config.yaml
router_score: "softmax"
normalize_top_k: false
doc_mask: true
Below are experts of layer 5 (counted from 0) of a mixture-of-experts language model. Rows are named router (the router's row for the expert), gate (a neuron's input weights, with its number), up (a neuron's input weights, with its number), down (a neuron's output weights, with its number) and show model dimensions 0-127. Each number is 128 + 32 x the weight over its row's rms, rounded and kept within 0 to 255.
Before each expert's rows: a language model's description of what the expert responds to; "comes after" lists some tokens at least twice as common just before its tokens as in all text. This comes from a sample of Wikipedia text that the model never trained on. Tokens count by the router's weight.

# expert 2
Description: Digits and number tokens in dates, year ranges, scores and table cells, such as 566–635, 1948, 51.10.
comes after: " |", "|", " in", "8", "7", " 6"
router [135 144 184 101 152 143 156 151 129 129 116  96 104 133 162  87  97 156 153  96 136 149 117 163 120 172 106 134 121 130 102 112  83 125  98 155 151  67 113 155 183  64  97 138 104 142 136  89 151 143 105 176 184  78 145 131 178 112 119  86 122  94 115 113 115 106 132 131  76  51  96 182 104 101  76  95  48 126 103 139 146 185 178  63 111 113 155 174 136 157 159 160 165 146  95  90 140 146 155 160 194 148 113  96 147 118 142 140 141 168 185  95 117 107 144 135 130 160 121 159 158  85 119  67  90 140 180  92]
gate0 [138  97 137 124 123 110 105 143 150  93  45 145  83  93 187 140 134  74 126 109  96 141 175 147  85  88 107  93 137 187 148  94 124 121  65 103 125 147 142 114 121 144 108 119 113 141 145  92 148  94 126  85  80  94 128 151 143 120 147 123 128 131 109 139 170  93  79 126 145  99 108 146 139 149 140 166  99 138 111 158  96 220 220 134 117 155 135 139 152 108  76  90 166 172 115 106 106 154  86 161 183 183 146 140  92 128 129 100 168 166 201 134 132 117 181  60 127 192  86 119 114  90 144  90 145 142 115 101]
up0 [110 144 201 135 170 140 149 106 168  98 122 132 107 145 122  88 114  91 126 127  86  80 132 124 144  60 187 125  98  66 118  89 120 112 127 183 111 112 160 129 130 142 141 107 121 149 105 113 103 123  92 122 116 131 114 113 100 170 156 132 155  94 169  64 118 139  55 138 155 150 184 110 178 116  64 108 140  83 108  98 165 130 102 142  59 151 186 128 181 150 101  80  78  39 111  99 161 142 146 105 141 169 141 149  75  88 112 144 140 142 166 100  99  93  75 160  72 113 122 152 125 150 112 121 156  92 114 165]
down0 [ 80 128  88 141 189 190 110 126 144 122 135 102 111 111  94 186 177 131 124 154 115 153 187 152  64 177 140 156 155 140 135 165  95 115  95  95 124  90 196 125  63 131 137  98 139 158 135 165 148 164 177 147  84  98  99 166 152 121  81 114 141 132  56 184  91 110 178  99 157 143 117 143 124 139 118 159 132  75 122 136 161 146 159 143 106 114  99  63 168  94 159  89 165 143 139 117  99 117 131  78  96 123 125 110 110 189 130  67 115 163 165  86 129 117 122 145 107 168 173 185 109 155 166 168 114 126 164 108]
gate1 [ 95 128 110 187  82 154 139 133 137 181  81 100 111 113 116 168 175 159  45  83 129 122 101 135 176 168 158 108 121  89 139 154 159 114 108  88 191 139 162 164 135 213  98  87  88 120 126 147 122 108 114 149 131 132 160 166 162  99 169 128 120 111  93 110  99 171 134 165  65 110 121 117 173  74 108 155 105 140 130 126 133 160 132  66  95 107 155  79 139 132 153 139  87 144  97 114 159  96  74 134 145 168  87  82 147 113 155 163 131 161 100 144  97 183 195  87 122  83 163  97 155 169 154 119 171 138 134 143]
up1 [139 106 163 118 121 131 163  80 178  88  80 127 115 180 179 109 102 129 128 154 160 162  87 136 112 118 173 109 129 153 189 106 162  99 132 108 162  67  78 190 156 145 101 116 119 147 186 142 116 132 122 121 140 138  99 115 138 175 139 137 122  87 144 165 160 129 135 188 148 142 191 140 138 153 134 115 137 144 110  98 137 142 165 132 128  95 157  26 136 104 184 178 116 122 146 145 151 104 107 146 104 173 116 103  61 116 132  46 180 134  72 143 104 164 132 156 154 109 148  46 145 144 101 132 166 110  69 106]
down1 [156 205 133 197 102 148 150 171 145 103  63 100  89 163 113 125 101 139 125 154 145 117 140 136 192 132  98  85  91 122 107 170 158 160 159 119  95 154 155 135 184 187 151 100  92 189 106 133 143  67  93 141  84 157 142 198 121 178 113 175 115 150 106 146 105 121 100 140 140 113 100 160  97 150 125  62 159  84 124 139 139 142 199 120 110 127 164 126  98 102 140 110 135  62 149 142 172 120  80  87 108 122  92 131 140 160 119 100 155 111  76 102 103 216 137  99 134 150 155 116 150 139 124 145  99 167  93 121]
gate2 [130 131  79  44 123 119 158 146 135 113 113 115 125 160 134 152 185  89 108  96 178 167 187 166 159 163 102 147 126 228 135  80 142 120 150  91 182 105  67 124 148 149 125  77 125 128 145 137 153 113 117 104 152  83 133 162 157 116 138 130 149 195 116 102 108 100 135  92 149 115 195  94 123 132 104 159 148  81  77  96 110 164 135  65 140 153 153 136 162 109 107 122 112 218 149 112 132 114 158 175  80 119  98  85 170  95 138 172 124 155 103 122 120  85 120 159 152 144 130  75 153 154 105  99 155 115 104 167]
up2 [ 49  90  92  73 175  86 143 106  86 124 117  84 162 147  86 158 131  95 132 102 163 161 199 118 144 128 116 176 123 186  96 126 155 106 133 124 177 115 154 124 122 113 163  72 134 158 130 124 150  70 172 139 124 132 170 160 163 143  91 127 121 125 111 133 148 127 110 136  97  72 152 143  91 106 124 109 161  67 147  89  87 132  87  80 136 164 148 147 143 146 175 145 128 209 100  45 118  82 125 133 103 121 152 110 183  79 149 133 143 146 136 172 141 116 142 117  96 118 111 113 146 140 123 142 165 223  97 172]
down2 [149 189  55 135 177  78 127 173 133  29 179 139 149 127 101 158 120 153 144 106 181 111 142 139 131 176 142 179  73  95 131  83 174 156 131 181 125 121 127 194 193  83 109 196 117 124 145 151 151 106 118  87 130 131 166  96 116 140 138 178  72 139  83 118 102 166 108 127 139 116  74 159  78 124 144  85 132 111 145 149  75 151  84 119 167 169 150  94 108 124 143 150 160 132 134 116 148 107  87 121 174 132 137 145  98 134 178 119  99 136 120 123 107 157 122 111 124 122 183 142 158 179 171  96 154 167 120 127]
gate3 [ 89  56  76  92 159  97 119 132 134 100 194 167 178 153  88  54 113 131  90 172 160 119 121 128 115 101 137 129 162  93 112 115 169 150 110 182  98 182 187 133 180 125 147 144 124 156 139 196 139  95 124 150 119  94 132 163 172  93 112 144 128 111 141 133 100 101 113  84 135 150 170 111 142  67  83 173 181 138 141 106 146 138 177 170  83 122 116 135 143 118 111 140 133 158 132  92 123  51 176 100  80 141 124 118 130  77  97 142 131 160 191 140 130 192 117 148 102 108  88  86 157  84 151 171 123 134 150 137]
up3 [121 114 103 147 112 182 159 175 148 111  79  99 110 167 121 209 122  79 141  85 112 145 130 141 144 113 108 165 107 103 147 150  94 128 176 201  85 142 142 162  96 160 159 117 172 113 161 106  89 127  77 157 126  77 164 115 137 123 144  68 131 110  97 127 126 180  78 144 161 127 115 155 139  86 111 187 151 151 110 134 110 176 124  84 191 202  80 145  87 121 159 109 118 144 112 102 171  87 109 128 177 136  96 176 101 168 147 104 113 141 143 158 164  68 146 125 115 159 162  89 170 104 210 115 139 108 128 125]
down3 [138 140 153  53  51 128 208 104 174  78 150 150 121 158 112 167  89 105  99 190 180 141 187  77 137 102 142 150  87 131 137  95 114 156 102 154 117 138  75  74 154 119  75 117  92  96  83  55 130  97 106 157  92 126 158 107 116 113 152 146 118 158  83 145  94 168  89 129 108 115 142 151 126 154 143 125 146 100 172 175 165 148 177 145 167 149 160 128 128 101 158 120 121 151 145 144 118 154 128 167 188 103 151  76 113 150 132 105 120 153 137 139 125 146 172 137 167 145 152 167 103 113 177  97 181  86 185 133]
gate4 [109 101 156 150 112 128 175 124 157 124  88 139 119 100 129 159 170 111  49  86 136 130 144 150  73 160 157 119 140  63 172 125 116 160  99 136 143  88 147 116 130 190 164 179 170 154 150 146 120 152 139 100 166 147  80 177 111 180  77 143 169  93 101 159  81 171 111 128 125 110 103 110 123 187 146 156 153 144 170 135  98 122 189 121  63 137 161 152 107 131 104 122 145 177 166 113 144 154 124  73  95 160 152 117 145  77 140 153 122 121 142 126  55 161 147  31  94 147 117 111 140 144 124 188 159 110 168 164]
up4 [169 171 127 108  82 132  66 145 152 139 155 112 134 147 185  85 128 117 126 107 129 133 231 140 137 123  91 126 143  97 140 114 129 124 111 110 142 139 119  92 118 161 109 172 170  77  57 171 140 118 135 159 111 109 112 163 122 128 160  96  98 193  99  84 124  92 144 124 124 133 127 175 157 137 122 129 143 102 126 208 125 188 176 127 131 122 136 163 115  86 169 136 108  61 123 126 127 172 123 145 126 132 130 129 190 168 199 102 168 101 124 216 139 140 102 115  75 139 139  93  44 153 149 146 166 124  82 110]
down4 [ 55 174 159  78 102 109 168 172 107 104 134 123 159 117 107  83 107 128 125 165 172 138 153 174 123 170 169 133 100  73 139 114 141 127 133 109 150  82 153 169 104 185 157 171 103  51 192  41  85 169 170 154 170 141 119  90 151 136 136 119 156 157 109 137 139 142 138 160 184 114 134 174 101 133  96 100 132  91 116 154 159 158 136 165 143  64 143 111 182 120 116 100 118 170 102 143 142 133 132 124 162  79 109 117 186 136 116 111 125 157 108 108  91 163 114 112 150 151  99 173 156 165  87  95 167 160 109 184]
gate5 [123  85 173  71 151 128  98 139  73  84 145 165 180 167  87 138 131 143  85  92 159 157 130 179 113 125  53 150  84 101 106 138 175  85  69 131 164  59 105 142  36 130 126 183  99 150 175 142 172 116 149 145 101 130 140 139 155 144 145 147 121  72 149  85 138 137 115 145 117 142 138 111 121 139 108 137 137  56 127  79 107 142  90  53 168 102  98 140 143 136 119 149 116 194 152 179 129 123 120 144  94 129 111 178 139  53 183 124 164 126 147  99 155 168 158 126 128 163 164 143 115 130 109 126 133 141 150 142]
up5 [186 139 161  71 136  92 122  73 121 109 124 162  92  90 113  55 115 123  68 137 170 125  79 123 102 128 109  54 149 131 115  98  87 141 130 132 125  93 140 117 107  73 109 148 175 151 148 135 137 115 147 176 124 124 206 111 166 128 150  62 108  56 102 116  94 125 126 124 141 138 113  87 172 146 137 101 100 164 180  89 153  63 101 105 162 100 115 172 138 113 116 152 154 118 113 137 114 120 130 164 144 137 116 141  91  79 173  87 132 133 152 130 164 108 189  85 169 152 141 108 145 183  82 119  91 176 153  57]
down5 [133 150  86  90 130 108 138 123 133 163 147 172 151 108 104  86 130 102 151 163 140 179  71  92 100 180 157  98 179 138 109 138  97 138 169 121 120 135  74 150 130  90 144  79 123 160 153  57 188 109 164 104 167 120 153 183 147 127 136 114 144  32 109 128 124 148 159 114 153 181  90 143  96 163  87 123 159  84 138  94 171 112  67 134 107 147 127 173  90  85 153 136  90 118 112 127 111 153 139 161 143 100 185 148  67 144 133 201 127  94 179 140 117 151  87 127 105 103  54 120  74 124 151 143 142 103 110 120]
gate6 [ 87  82 123 134 136 210 129 150 152 171 134  51 101 109  97 128 146 133  78 215 141 131 141 132 151 156 108 132  86 111 115 138 116 136 117 150 135  87 157 164 154 125 125 143 100 120 133 121 149 100 167  40 149 150 112 185 119  95 131 136 109 104 116  49 112 108  76 128 130 117 159 140 108 102 139 174 149 131  86 109 135  77 109  72 155  86  45  76 117 109 132 101  88 178 138 168 130 111 127  48 114 132 127 168 135  97 106 130 172 122 157 175 138 152  93 119 156 115 138 190 149  87 144 121 103 126 144  67]
up6 [126 120 193 153 104 146  89 114 126 159 153 136 151 113 102 165 121 115 203  84  77 142 160 128  84 131 119 112 187 129 148 113 103 102  98 125 102 132 122 178  76  79  73 156  96 163 190  81 104 179 175 124 101 136 137 141 157 181 130 131 157 149  75 169 134 116 155 110 117 117 137 132 138 109 117 143 154  74 101 150  99  96 154  86  71 109  80 156 132 136 187 119 150  92 116 110 157 154 155 166 153 119 101 145 153 145  74 147 141 102 102 136 122  87 117 143 162 155 136 125 111 117 103 129  86 164 223  26]
down6 [127  49 156 126 147 178 100 152 134 183 180 146 148 115 139 173 106 144 144  78 123  95 133 130 125  85 164 118 134 170 109 174 132  97  96  93 112 157 232 152 168 103  96 137 169 163 118  57  95 135 150 124 158 179 117 101 134 120  93 133 125  91 163 104 129 113  98 127 132 143  86 107  90  78 148 133 188 126 124 154 105 184  82 182 144 147 162  82 143  95 149 115 138 109 131  72 132 136 116 114  97 145  40 102 143 157 113 142 138 115  74 138 194  75 120 162 103 171 112  80 142  92 127 123 101 107 127 124]
gate7 [109 136 124  68 134  92 140 180 143 130 140 114 129  95 185 130 130  81  99 132 105 170 162  87 112  77 128 147  93  93 155 143 107 154  23 151 160  71 127 114  91 118 152 114  83 163 139 110 110  91 180 110  61  72 200 122 169 142 137 130 139 128 126 128 133 155 115 167 124 139 139 146 186 105 131 161 126 118 172 125 110 158 133 117 160 179 102 111 101 104  74 152 128 147  54 121 133 112 148  66 152 176 113  86 107  97 100 173 129 170 174 148 181 151 120 137  92  89 150 157 151 142  80 181  82 146 141 133]
up7 [147 123 120 158 156 110 130 129 133 115 145 128 118 133 153 109 137 131 139 107 157  99 181  98 102 164 139  88 152 151  98 158 134  97 116 162 168 104  93 156  83 168 169  82 116 126 159 184 143 150  79 102 136  67 147 156 128 132 111 115 117 115 112 149 132 164  88 159 106  98 126 122 195 103 102 187 114 111  10 111  57  83 131 128 113 154 137 132  60 128 179 136  39 159  88 155 174 128  15 121  98 112 117 148 133 158 152 154 169 157 121 137 180 148 145 144 108 105 158 148 162 118 127 147 131 161 137 125]
down7 [138 145 139  71  64 196  87 118 134  86 166  90 170 126  80 156 135 116 105 106 103 132 188 159 144 132  63 187 166  93  93 118 126 111 107 145 111 127 103 166 170 101 181 125 113 143  85 137  92  80 144 132 151 141 131 110 112 143 121 104 165  25 139 132 157 109 169  93 151  67 133 178 160  82 156 153 141 156 123 159 138 120 102 137 175 141 159 107 124 101 117 100 127  93 147 101 205 134 137 136 161 157 109 164 183 121 146 103 138 142 121 119 137 153  86 111 189 126 114  76 127 132 197 126 144  61 105 139]
gate8 [185 162 159 126  96 115 106 137 109 118 100 105 101  71  92  78 128 177 135 124 177 125 188 119 127 158 106  68 119 142 132 181 135 159 100 130  77 145 166 183 106 124  84  79 103 135 118 128 142 151  97 203  51 137 157 159  74 122 146 146 149 147 124 125 150 116 126 156  88  61 184 111 176 121 168 127 131 136 141 126 102 116 132 160 126 143 124  74 102  92  98 136 139  99 113  88 157 128 129 159 168 137 125 192 112 135 173 121 153 168 182 154 119  79 202  80  89 159 109 202 124 150 148 100 120 153 133 161]
up8 [120 142 152 123 151  93 121 174 145 154 104 122 140 104  81 127 144 115  78 112 139 217 141 148 180 117 134 134 134 123 117 144 150 155 113 150 211  99 124 125 165  88 100 129 125 169  64  90 146 135  81 171  45 165  77 146 144 123  85 127 165 134 137 167  82 109 163 137 101 102 108 112 198 124 139 118 144 211 198  73 134 141 136 118  76 144 137 151 166  89 119  93 131 149 130  47 167 109 135 144 116 162 120 126 124 105 169 121 176 117  98 128 126  93 212 111 136 175  98 139 127  97 106 139  95 128 119 141]
down8 [146 171 134 115 149 126  92 113 173 137 140 170 138 191  67 162 108 128 148  82 165  94 139  84  70  95 126  97 137 114 144 118 111  93 143 160 100  83 189 127 136 138  97 105 141 170 123 127 134 138 122 165 119 150 119 103 170  99 127 112 113  92 176  85 138 100 117 151 111 146 152 119 164  54 143 141 123 149 181 121 183 104  88 177 151 123 144 174  57 133 146 128 214 123 131 155 118  48 155  78 158  82 156 123  62 132  88 106 140  76 141 130  64 128  98  82 116 125 166 205 139 118 124 149 131 142 130 121]
gate9 [ 77 108 136 175 142 108 140 153  47 160 135 111  87 137 103 138 154 170 175  75 131 136  87 125 122 167 146  76 170 199 160 125 185 161 115 170 131 201 168 117 156  70 151 115 109  79 182 117  87 122  66 128 133 103 126  93 166 173 142 150 151 150 138 130 122 143 131 148 127 119 107 115 162 110 156 138 157  89 144 120 119 138 133 117  97 117 195 183  76 108 113  82 178 200 126 147 111 166 146 161 136 149 123 125 137 119  55 125 132 137 113  65 123  91 170 112 161 178  96 156 119 162 121 132  90 169 120 146]
up9 [ 89 155 210 195 147 127 134  77  89 102 111 101 101 151 117 196 162 130 171 100 127 119  49 131 144 164 132  61 139  99 122 194 124 152 114 124 186 132 156 144 160 120 159  56 127  85 123  68  98 115 108 119  64  82  94 110 140 138  75 134 103  90 113 124 128 106 182 117 147  89 132 135 117 152 133  95 136 195 175 136 100 136  97  65 125 103 117 145  96 170 115 111 103 204 132 107 133 130  91 128 162 128 130 137 113 136 109 151 164 103 100 139 112  85 129 114 151 157  99 165 107 129 182 147 112 159  91 168]
down9 [120 122 186 173 193 121 119 182 105 146 154 135 109 161 166 103 106 107 125 174 207  94 128 119 130 173 106  74 117 126 134  95 195 103  99 139 168 110  73 146 181 120  85  87 179  91 142 139 117 127 107  67 134 117 103 107  69 143 129 124  77 156 126 117 162 166 118  89 101 126 127 142 123 114 138 105 116 178  98 155 145 165  97 142 114 178 143 129 126 177 148 109 145 168 105  98 135 195 112 163 161  99 143  64 139 148  89  91 158 122 164  43 150 127 138 101 141 142 123 143 166 178 111 159 135 159  60 159]
gate10 [187 142 133 157 102  86 107 152 114 134 145 139 143 154  97 103 137 180 127 117 121 127 138  58 141 155 120 241 130 166  87 140 112 206 122 143 164  56 168 153 171  83 155 184  91 162 156  73 153  85 135 153 183 115 131 119 155 100 145 143 137 103 102 126  80 119 132  76 116  92 153 149 137 231 162 124 135  84 124 116 103  73  77 133 102 139 151 119 113 109 113 109 130 107  90  98 118 170  92 110 128 146 124 134  82 146 119 125 161 180 128 102 156 113 182 157 124  91 146 160 124 113 131 180 116 127 139  94]
up10 [109 146 125 138 150 189 173 103  79 117  57 144 105 129  88 126 107 145 114 154  44 120 116 133  75 143 141 178 128 140 129 143 127 112  95 149 202 100 113  89 138 169 157 174 137 152 123 155 128 150 161 123 202 115 120  80 206 101 121 127 128  92 181 175  81 163 146 140 105 126 193 105 134 133  55 135 109 121 108 124 128 125  80 144  83 144 159 115 121  87 149  77 103 116 172  83 199 165 125 138  88 155  67 166 146 176 184 160 150 114 161 125 132 159 160 126 121 136 122 164 118 105 120 128 146 121 158 105]
down10 [121 108 124 132 170 175 142  75 136 149  89 148 139 149 128 108 102 131 140 143 136 168  65 193  79 121 122 122  92  88 141 108 101 101 136 150 123 187   9 127 174  70 138 128 150 137 115 105  99 106  80 125 152 109  76  86 119 108  54 129 119 104 142  86 129 144 109 137 129 161 174 127 144 196  95 172  51 192 112 152 140 158 157 154 116 129 128 124 109  78 130 170 118 147 110 106 167 128  78  93 132 118 105  78 139 135 162 119 135 152  85  88 108 111  69 119 125 138  59 140 136 120 165 125 110 108 169 102]
gate11 [146 198 129 110 101 114 133 129 106 167 119 102  83 126 123 119 152 113  92 120 121 148  74  83 118 130 113  82 150 162 130  92  90 160  54 165 187   5 136 149 115 105 132 137 135 135 176  99  69 139  93 101 131 118  76 110 198 139 172 172  84 143  64  98 151  49 119  78 157  79 131 109 154 127 135 144 136 112  89 122 117 157 177 107 130 110 149 157 119 115  88  94 164 190 164 106 134 138 108 129 137 126 100 155 105 124 112 163 161 139 111 119  84 189 139  77 157 118 138 142 127  99 132  98 104 112 102 126]
up11 [124 104 118 165 129  88  87 159 122 107 147 109 109 166 122 177  97 123  99 134  90 123  56 150 135 171 148 123 122  98  81  86 133 155 105 119 184  90  47 113 123 142 137 152 113 110 112 151  98  99 110 170 161 147  94 124 170 168 153 142 146 150 101 111 150 128  95  47 163 132  95  56 142 154 127 147 161 157  98 141 102 139 146 157 130 128  97 144 130 141  57  55 122 124  82 145 133 195  81  93 132  76  93 103 115 187  95  82 143 117 100 134 122 106 121 126 181 115 174  83 106 117 100  43  84 109 102 129]
down11 [122 166 102 165 122  84 158 196 115 140 161 128 121 103 128  79 102 122 143 155  98 119  75 121 106 128 162  58 161  53  75 140 110  91  85 106 126 122  48 145 110 103 105 113 100 128 147 116 101 134 123 103 133 120 161 141 179 146 148 127 107 149 133  96 181 183 165 169 129 152 115 146 142 177 149 104 161 115 160 183 141 166  83 108 113 106 155 131 168 152 138 121  93 147  71 113 194 140  85  98 164 122 102 124 102 176 166 103 130 146 176  53 109 114 119 113 156 182 117 151 118 167 119 169 103 199 127 186]
gate12 [104 117 144  38 157 148 122 140 115 187  94 119  75 193 156 133 128 120  88 156 194 171 155 153 142 113  79 112 107 102 117 112 136 105 113  82 164  64 174 114 182  96 143 128 131 129 128 146 106  97 138 107  25  90  90 127 134 140 115  96 145  91 107 132  93 131  78 153 100 136  44  98 118  62 128 124  93 149  97 128 121 156 139  98 163  94 157 155 146 157  69 117 130 124 140 125 152  99 100  90 134 169 121 133 101 119 111 144 116 139 167 136 121  79 218  95 116 144 103 150 169 137 122  74  97 143 102 135]
up12 [109 128 180  87 117 125 173 122 129 182 144 130 186 202 114 153  87  72 143 123 196 139 166 154 145 120  87 156 160 136 135 122 157 161 139 123  85 153 117 175  96 178  85  95 107  84 154  91 152 135 144 138 142 139 151 152 143  68 150 101 182 156 160 159 197 181 116 149  78 185  95 149  65 159 171 117 141  87  98 159 166 146 137  93 168 148 144 123 135 136 128 121 176  76 149 100 124 124  86  93 152  96 119 163 129 129 100 106 124 113 114 123 160 113 151  92 169 117  98 224 138 118 182 128 119 119 103 132]
down12 [156 134 153  79 125 103 180 110 165 113 153  69 167  77  81 108 138 162  83 118 150 122 132 154 108 138 145 148  88 110 131 114 139 126 146 167 134  99 153 136 110 125  48  85  73 112  97 139  69  62 148  95 145 103  74  99 173  95 128 153 116 109 187 179 110 193 138 162  87 125 123 174 101 132 144 110 141 152 147 146 189  97 113 128  79 114 148 173 114 112  70 154 119 110 167 112 158 109 143 123 176  84 114 120 106 152 111  66 164 155 105 122 179 128 153 146 140 123 160 146  78 111 208 134 109  88 185 128]
gate13 [130  98 161 143 158  69 183 133 129 120  87  78 128 199 145 144 125 116 138  91 127 176 129 188  81 105 130  78  93 115 163  91 144 128  58  97  98  88 149 135 123 106 105 133 107 143 123 112 190 105  93  73 106  88 157 135 142 102 145 110 126 214  63  74 165 144 142 169  72 131  76  86 110 148 113 129 117 111 151 119 161 141 132 108 158  60 165 170 116 121 155  93 101 106  97 109 124 136 172 138 107 109 183 121 123 126  82 102 152  82 179 125 100  56 133 154 120 107 140 166 111 142 154 143 169 148  88 152]
up13 [ 90 152 143 175  86 109 137  85 112 153 147 169 170 102 152 173 207  98 106 119 166 133 124 129 115 197 123 111 163 187 132 177 109 146 199  84  93 153  66 136 167 181 100 221 126 146 134 121 163  98 125 152 137 155 199 145 159 165 118 112 128 173 107 134 109 134 129 125  63 111 125 154 171 117 155 139 141 107 185 119 142 117  88 130  97 143 160 128  64 106 181  81 124 116  97 154 136 127 170 122 123 164 114  68 134 159  89 105 122 137 138  98  71  72 109 128 118 123 116 109 184 141  99 114 138 121 150 121]
down13 [151 141 144 134 119 159 133 168 154 126 128 138 113 122 122 150  50  81 149 138  94 111  77 140 145 128 131 162 109 144 117 144 199 133 159 127 132 134  56 148 129  85 129  85 124  88 112  83 160 116 141 119 122 172 132 187 117 131 121 149 152 123 113 131 158  52  67 154 117  17  90 161  57 111 164 114 124 170 126 181 159 169 119 144 153 141 164 182 187 150 162 130 107 135 127 112  74 100 111 162 119 135 147 106 149 142 164  75 130 136 190 151 141 142 122 164  93 165  79 108 127  76 113  93 170  97 162  93]
gate14 [119 113 117 132 182 164 155 101 117 129 107  96 154 103 103 136 120 160 132 141 148 109 124  95 172 118  99 151 129 107  65 128 185  87 134 148 165  96 164 135 107 114  61  94 130 179 197 137 132 127  58 166 180  39 103 150  96 124  63 107 144 173 103  99  85 183  67 159 124  73 114 114 130 120  97 164  84  86 166 119 134 144 130  82 119  84 139 107 116 122 104 103 156 130 110 154  98 146 151 154 130 133 139  92 136 122 155  88 113 113 135  98 155 119 164  98 132  85 178 159 156 168 119 232 137 128  87 141]
up14 [ 87 107  82 124 117 166  90 123 115  96 143  80 171 167 120 123 175 123 101 131 160  91 168 125  66 143 129 125 159 194 149 124 119 145 104 148 121 123 177 111 159 113 166  51 175 147 160 103 117 100 127 203 145 168 148 165 156 110  68 132 136 114 172 124 170 122  89 158 105 161  80 100  96 142  75 147 158 122 191 110 171  91  89 172  80 142  88 146  96 123 150  98 140  91 171 153 167 129 120 111 140 107 129 140 111 138  91 109 190 159 151 142  79 119 165  76 168  96  88  91 131 126 135 140 113 187 138  74]
down14 [155 156 144 147 169  89 102 174 129 114  58 117 142 117 118 143 184 183 134 140 143 144  89 125 112 101 173 176 147 139 151  64 129 170 104 111 106 131 184 138 165 152 114 111 136  83 105  71 149 126 139 164 130 150 120  78 113 139 165 100 138  99 174 169 131  98  48 162 125 132 149 190 135  88 151 144 122 140 155 156 123 146 104 129  72  99 131  97 173  63 161  96 117 129  74  76 147 162  96 117 119 122 142 169  75 114  83 172 157  64 111  97  81 129  97 161 137 159 156 138 105 153  74  80 149 126 146 187]
gate15 [137 136 115 140 156 127 154 116 135 106  99 120 159  74 136 132  59 156 128 106 158 141 146 113  84 161 143  93 153 118  84 145 111 125  59 151  92 122 165 136 122 119 191 157  71 110 104  87 115 128 111 149 128 151 171 127 126  98 124 139 187  75  79 105 134 133 123  95 169 131 202 131 134  99 133 100  90 102 137 131  77 140 160  97 149 110 188 176 141 140 124  80 148 143 136  74 166 118 133 128 118 188 116 129 101 108 177 228 162  54 124 103 138  95 211  72  95 129 135 145 101 110  77  91 166 119 132 156]
up15 [115 105 110  80 145  83  77 122  50 137 143 123 150 187 168 107 120 163 113 139 132 117 116 119  90 163 142 104  76 182 135 158 177 143 120 130 105 113 155 150 197 123 113 116 171  57  72 170  85 154 115 123 116 115  89 139 111 158 100 103 231 148 127 101 160 134 129 109 107  88 135 134 122 160 138 134 153 109 149 170 110 143 186 144  99 108 147 109 138  76 143 147 111  97 137 182 108 145 154 201 104  96 160 140 152 120 129  64 145 105 144  97 136  93 169  92 165 119 154 102 119  91 167  70 115 174  74  98]
down15 [109 141 138 118 137 123 117 191 154 165 114  88 104 156 158 120 116 116 111 100 157 124 133  69 137 150 114 164 137  89 147  76 241 101 135  89 106 180 192 144  77 139 111 142 116 157 117 145  96 112 142  83 177 132 178 114 129  96 118 143 161 119  85  77 150 175 123 124  63 111 149 145 108 105 102 161 132 159 130 110 163 134 134  89 161 160 159 202 124 129 166 130 125 180 175  33 155 145 172 158 109 131 148 158 151 139 158 137 127 100 121  81 171  99 102 108 117 118 197 128 117 122 153 127 144  83  92 181]
gate16 [161 110  94 117 150  89  81 171 106 146 177 150 187 159 148 111 180 143  67 101 137 142  66 166 146 108 163 108 128 114  44 131  92 126  55  89 134 130 172 161 146 146 148 131 108 164 117 141 135 126 146 113 170 168 155 136 152 114 138 185 141  96  83  90 109 119 129  91 175 133 115 123 130 128 158 202  31 151 137 148 155 121 108 139 126 136 176 123  44 117 105 153 166 169 135 129 212  72 119 117  86  94 137 172 132 115 106 102 130 160 161 120 136 134 132 122 114 122 115 113 123  93  78 150 153 169 147 149]
up16 [ 96 164 100  64 125 139  54 177  51 160 106 157 140 124 108 106 156 131 149  96 122 141  94 125 135 140 144 111  99 159 116 178  85 110 107 138 113 143 192 131 136 169 148 153 121  78 100 109 153 133 114 116 166 179 142 106 188  88 111 105 121  81  40 144 124 164 131 109 119  96  81 102 105  98 164 148 102 166 146 144 103 119 117 150 139 114 122  84  68 156 136 115 129 141 120 133 143 107 123 103  81  85 121 162  83 105  90  93  79 151 148 101 183 125 132 163 103 157  71  91 117  85 109  46 121 159  56 150]
down16 [142 131 131  58  97 134 112 157 159 118 137 117 145 198 124  92 143 141  98 132 168 118 119 158 111 120 161  81 114 108 127 174 131 113 105 109 123 160 156 109 128 119 128  61  55 174 122 133 178 127 155 129 168 106 174  79 170 106  92 106 127 108 126  73 145 169  89 164 133 120 117 136 113 167 179 164  96 157 143 137 146 152 142 132 221 142  94 106  71 136  97 143 110 129 113 113 156 108 174 137 116  91 145 157 145  94 201 131 148 126  78 108 169 199 178 168  68 158  45 118 128 141 146  76 124 105 100 106]
gate17 [177 122 189 162 185 106 131 149 169 138 150  99 145 154 147 119 139  87 158 129 163 105 154 163 143 121 129 164 102 136 131  87 141 196 116 122 104 153 169 127 124 151  64  78 117 169  96 123 153  83  59 106  97 141 146 155 123 135 160 105 157 112 115 143 113 102 155 174 137  44 125 198 105 162 160 139 127 108 104 139  80 205 107  49 129 120 190  92 114 165 133 130  85 158  86 142 111 125 169 141 113  98  54  85  90 174 122 158 119 134 174 146 118  94 132 148 174  86 101 148 158 152 127 126 160 115 134 143]
up17 [136 119 171 158 159 150 170  97 187 117 144  85 119 148  90 158  93  72 111  52 154 115 153 107 124 112 132 117 123 170 107 118 121 116 141 164  60 175 113 109 131 138 146 103 116 204  82  71  81 121  59 126 110  90  70 121 108 133 129 113 126 146  72 156  90 177 181 158 100  51 165 186 118 177 127 111 146 148 111 165 113 167 150  92 131 132 152 136  73 146 115 113 101  59 118 129 141  52 137  93 114 110 124 117 186 177 101 112 107 147 162 134 103 114 101 149 139 126 107 170 128 165 107 150 143 114 121 110]
down17 [149 113 142 149 170 149  94  98 115 124  91 128 166 119 160 112  93 121 120 110 137 163 149 148  76 191 117  97 128 164  62 204  98  80 126  94 120  83  67 137 202 154 100 176 183 143 155 151 154 123  53 122 111  68 146 138 184 105 144 124 109 107 101 112  97 143 137 134 135 110 121 147 108 169 110 121 156 171 145 102 101 164 129  82 121 130 167 102 118 175 148 142 155 119 148 144 141 141  79 174 145  94 185 139 102 122  90 182 119 106 172 117 219 113 124 167 116 215 111 126 135 143 149 144 122 135 181 121]